From a checkpoint of a small mixture-of-experts model trained on Wikipedia.
Experts: 64 experts in each of 6 layers, 160 SwiGLU neurons an expert, 6 picks a token, a sigmoid router.
Training: a variant of Adam for the experts, 4380 steps.
Below are experts of layer 3 (counted from 0) of a mixture-of-experts language model. Rows are named router (the router's row for the expert) and show model dimensions 128-255. Each number is 50 + 15 x the weight over its row's rms, rounded and kept within 0 to 99.
After each expert's rows: "comes before" lists some tokens at least twice as common just after its tokens as in all text. This comes from a sample of Wikipedia text that the model never trained on. Tokens count by the router's weight.

# expert 12
router:20 52 58 39 58 38 48 59 53 37 74 45 42 53 41 48 44 54 20 44 46 24 56 48 48 32 13 55 68 72 48 50 54 33 84 77 44 44 52 43 30 78 42 68 61 63 45 68 73 36 56 70 61 68 64 32 55 62 49 51 66 25 74 49 28 52 60 71 33 34 61 40 51 69 53 43 40 44 66 52 13 45 49 61 72 45 82 72 41 50 33 27 59 65 65 64 38 58 44 32 67 57 73 87 16 45 34 51 44 64 50 52 64 68 75 48 62 83 48 30 92 87 73 54 40 59 38 45
comes before: " |", "\n\n", " (", " The", "a", " He"

# expert 53
router:76 43 47 55 45 42 56 63 59 69 35 51 41 47 22 45 92 46 46 73 36 81 50 67 29 53 67 68 41 57 41 75 35 54 65 44 85 45 49 27 41 46 64 26 59 35 54 68 72 50 53 33 52 49 54 42 61 69 56 73 41 35 61 15 51 39 53 21 34 61 50 64 40 49 53 51 70 64 61 30 38 50 57 48 26 61 62 33 35 68 68 60 72 47 81 66 57 73 57 33 69 26 30 41 55 64 59 61 25 45 40 66 40 39 26 45 54 47 49 70 64 36 53 50 71 41 72 68
comes before: " the", " a", " to", " his", " that", " their"

# expert 27
router:61 19 52 50 55 55 63 26 64 39 66 49 46 26 49 61 58 27 19 68 21 69 56 33 55 99 48 56 72 46 29 55 33 38 42 54 64 37 67 19 17 34 26 46 36 43 57 31 36 31 65 70 71 67 48 58 28 47 71 57 40 67 59 41 34 65 67 38 34 50 29 53 59 58 51 73 61 54 59 41 39 50 58 61 69 42 52 81 63 36 34 20 48 62 38 54 49 60 54 44 59 13 52 42 31 59 15 70 58 60 26 62 03 56 61 57 67 61 74 65 60 29 51 39 61 63 34 60
comes before: ":", "\n", "|", "\n\n", " /", " ·"

# expert 11
router:53 77 58 58 39 54 56 56 61 65 44 55 28 53 56 43 66 42 54 63 62 60 46 53 59 38 58 36 38 33 27 36 59 43 32 48 64 76 40 31 57 47 69 54 49 31 51 42 68 59 65 71 49 74 46 32 51 52 70 35 52 66 41 50 71 32 56 51 50 49 47 36 37 29 49 32 87 55 27 61 39 57 28 33 39 54 55 41 58 38 61 57 46 83 64 38 46 77 63 24 45 31 45 40 50 45 63 43 35 85 43 40 62 21 37 50 33 56 55 37 42 57 45 45 68 47 62 41
comes before: "\n\n", "=", " The", " He", " In", " It"

# expert 13
router:54 35 90 55 55 34 64 45 31 51 46 42 46 55 50 81 65 35 24 31 36 47 54 37 41 82 40 41 42 41 52 35 31 32 68 56 54 19 71 58 39 45 52 32 53 68 64 50 29 42 51 59 50 49 32 61 40 65 53 54 40 50 54 46 25 46 49 27 20 58 49 53 40 63 38 65 38 31 76 56 43 53 56 57 40 27 67 38 62 65 39 37 39 66 56 65 38 27 66 51 53 57 54 55 44 59 53 38 48 50 36 51 46 62 23 67 60 50 59 55 40 50 47 37 40 78 13 61
comes before: " |", "=", " The", " =", "The", "}"

# expert 2
router:42 52 49 48 40 49 45 51 46 67 80 28 37 27 24 54 75 57 55 35 53 41 79 44 29 58 28 54 62 59 51 59 57 45 63 57 57 21 56 52 12 44 38 50 49 73 28 46 51 29 29 34 60 35 46 49 37 44 23 27 60 48 35 40 72 88 51 44 38 53 33 28 71 52 41 55 30 47 41 50 58 22 61 65 80 00 58 58 51 52 41 49 32 51 56 52 54 54 39 75 51 58 25 62 59 67 63 38 47 46 66 53 67 51 56 36 23 57 26 39 77 72 53 52 43 41 21 50
comes before: " of", ".", " and", ")", "'", " was"

# expert 25
router:62 10 72 51 68 55 50 32 41 50 42 75 44 53 61 61 66 30 32 67 19 74 62 41 71 86 52 64 88 41 36 51 23 40 47 55 46 34 50 26 36 39 12 64 36 27 60 42 47 29 65 64 71 53 52 35 11 48 82 56 37 69 75 62 17 57 69 43 36 57 41 49 55 36 37 68 55 57 75 45 33 65 48 63 48 34 68 60 55 40 32 30 61 50 48 42 41 44 41 44 57 26 46 42 40 61 20 83 54 70 42 64 31 68 61 59 62 53 76 57 61 27 62 47 35 66 36 53
comes before: ":", "|", "-", "\n", "=", "\n\n"

# expert 16
router:25 63 44 23 36 47 43 55 68 44 69 78 49 41 54 57 53 60 42 56 77 46 36 46 54 58 30 48 33 55 55 52 55 52 92 67 35 68 52 56 37 67 60 75 76 52 57 27 65 39 44 40 59 52 46 49 54 51 32 69 51 18 58 60 57 61 43 75 44 49 30 39 63 81 45 52 43 57 36 70 40 57 42 60 75 40 45 75 37 29 35 33 20 71 48 66 40 56 27 54 34 50 79 62 26 50 46 42 53 73 36 24 49 66 69 41 51 69 60 33 66 71 64 55 54 33 35 30
comes before: ",", ".", ")", " (", "–", " -"

# expert 9
router:42 62 42 30 61 50 41 43 51 40 76 48 23 56 64 50 45 60 43 51 38 42 63 34 42 25 46 69 60 51 55 45 44 55 69 80 56 54 64 39 37 66 45 56 63 65 62 70 68 44 56 52 28 66 81 43 76 68 53 53 43 33 65 42 22 33 52 63 33 33 61 49 48 50 39 73 30 37 63 66 36 59 70 80 51 63 71 58 26 49 51 32 39 71 51 57 26 48 31 53 49 70 99 77 36 52 34 24 38 51 44 39 60 47 55 41 61 54 50 42 74 86 73 56 56 50 46 43
comes before: " |", " (", "a", "i", "n", "e"

# expert 28
router:78 76 68 53 43 11 45 60 65 84 73 51 48 78 45 31 69 42 67 43 75 55 39 49 43 35 67 32 29 45 42 54 49 81 51 43 64 39 48 56 31 85 67 41 55 34 16 68 66 62 51 31 26 53 75 65 27 66 34 36 44 37 41 54 59 47 41 38 68 65 35 30 43 51 47 35 51 50 48 72 49 36 58 49 68 29 52 42 51 64 55 41 47 51 76 51 35 68 55 54 57 63 43 69 32 29 62 48 31 59 49 54 51 43 40 56 59 48 38 44 48 32 75 44 65 08 48 63
comes before: ",", ")", ".", "–", ":", " –"

# expert 26
router:51 41 54 37 28 52 50 49 39 49 30 37 46 69 41 65 49 60 37 48 41 48 27 57 55 33 49 52 64 47 81 61 44 26 51 55 35 68 43 34 70 68 48 62 80 69 46 62 66 81 51 57 42 49 37 19 72 56 60 34 57 55 41 58 62 29 28 76 33 43 45 47 37 54 65 50 77 45 40 57 45 55 14 53 14 66 42 29 49 50 50 77 59 38 43 44 43 62 66 37 53 32 62 28 74 73 52 34 56 48 33 41 79 27 47 47 71 62 39 69 56 58 33 40 47 61 49 50
comes before: "-", "|", "The", "In", "M", " -"

# expert 18
router:25 72 71 53 67 39 36 59 43 49 35 58 44 39 52 65 37 12 27 38 43 56 74 59 58 64 40 44 78 40 50 49 52 27 66 55 58 46 43 55 40 57 69 75 66 46 46 25 46 62 41 50 55 72 37 68 06 58 48 65 51 54 30 64 63 31 35 35 31 45 62 42 48 31 40 27 63 37 58 69 45 59 37 68 60 30 60 53 92 42 53 55 62 66 60 37 39 47 69 61 48 27 43 45 54 50 76 35 44 44 58 16 62 34 41 81 44 49 80 36 65 59 39 48 70 38 35 31
comes before: "-", "|", " of", ":", "–", "The"

# expert 1
router:61 41 76 39 43 41 65 46 20 57 41 45 64 56 59 93 62 28 19 25 46 56 58 45 60 75 24 47 29 55 62 52 36 35 60 55 47 29 64 64 33 71 55 30 46 74 48 50 23 51 50 61 51 52 44 54 36 63 52 47 32 54 41 52 20 37 47 29 22 38 55 43 32 54 31 51 47 36 89 71 52 61 54 51 50 35 53 43 78 70 41 49 46 54 54 69 40 28 65 36 48 56 55 56 53 65 60 48 48 56 47 40 31 52 25 63 59 52 72 51 43 37 45 50 41 56 27 63
comes before: " |", "=", " The", "The", "In", " MF"

# expert 8
router:75 27 47 61 16 43 40 52 52 68 28 62 75 58 58 48 50 49 58 69 41 62 31 37 67 54 63 54 68 31 71 75 33 72 59 45 34 37 60 58 51 42 05 59 67 41 30 34 40 76 65 33 59 47 33 51 69 61 39 71 45 49 92 77 43 36 47 57 44 62 25 66 62 77 37 54 59 50 56 44 48 49 28 48 34 39 54 41 68 44 51 55 46 41 44 43 34 50 41 45 55 59 48 31 60 36 53 73 57 47 45 74 70 60 46 78 65 55 24 77 67 37 65 62 49 46 56 36
comes before: " the", "=", " a", " as", " \"", " Votes"

# expert 6
router:68 36 66 81 76 29 42 56 50 60 36 79 61 74 45 53 68 22 34 66 46 71 52 49 33 56 65 63 61 51 50 78 23 66 64 28 40 35 62 56 27 37 08 50 71 51 37 29 52 54 45 39 51 47 60 63 35 64 45 57 45 42 99 62 53 48 40 45 31 48 32 36 65 66 55 64 37 47 35 34 22 52 42 59 54 31 52 42 73 35 49 48 49 47 54 42 42 45 52 60 62 12 38 34 61 37 28 84 52 43 37 42 52 74 45 60 83 32 77 53 67 43 66 43 54 47 32 34
comes before: "=", " the", " =", " a", " as", " The"

# expert 5
router:42 67 48 38 63 65 35 44 48 47 76 38 26 52 46 53 35 41 51 45 33 38 38 28 57 39 54 68 67 38 45 42 46 61 52 76 58 66 67 54 45 61 50 57 51 60 64 70 60 57 58 52 29 76 61 41 73 65 46 56 33 48 56 44 15 39 56 75 32 36 59 53 57 44 30 59 30 42 70 56 21 48 68 55 56 68 60 58 24 63 65 37 44 79 52 66 23 57 41 42 59 59 88 83 36 53 28 39 47 67 54 57 45 36 69 36 54 43 43 38 75 76 66 58 61 55 58 51
comes before: " |", " (", "a", "i", "n", "e"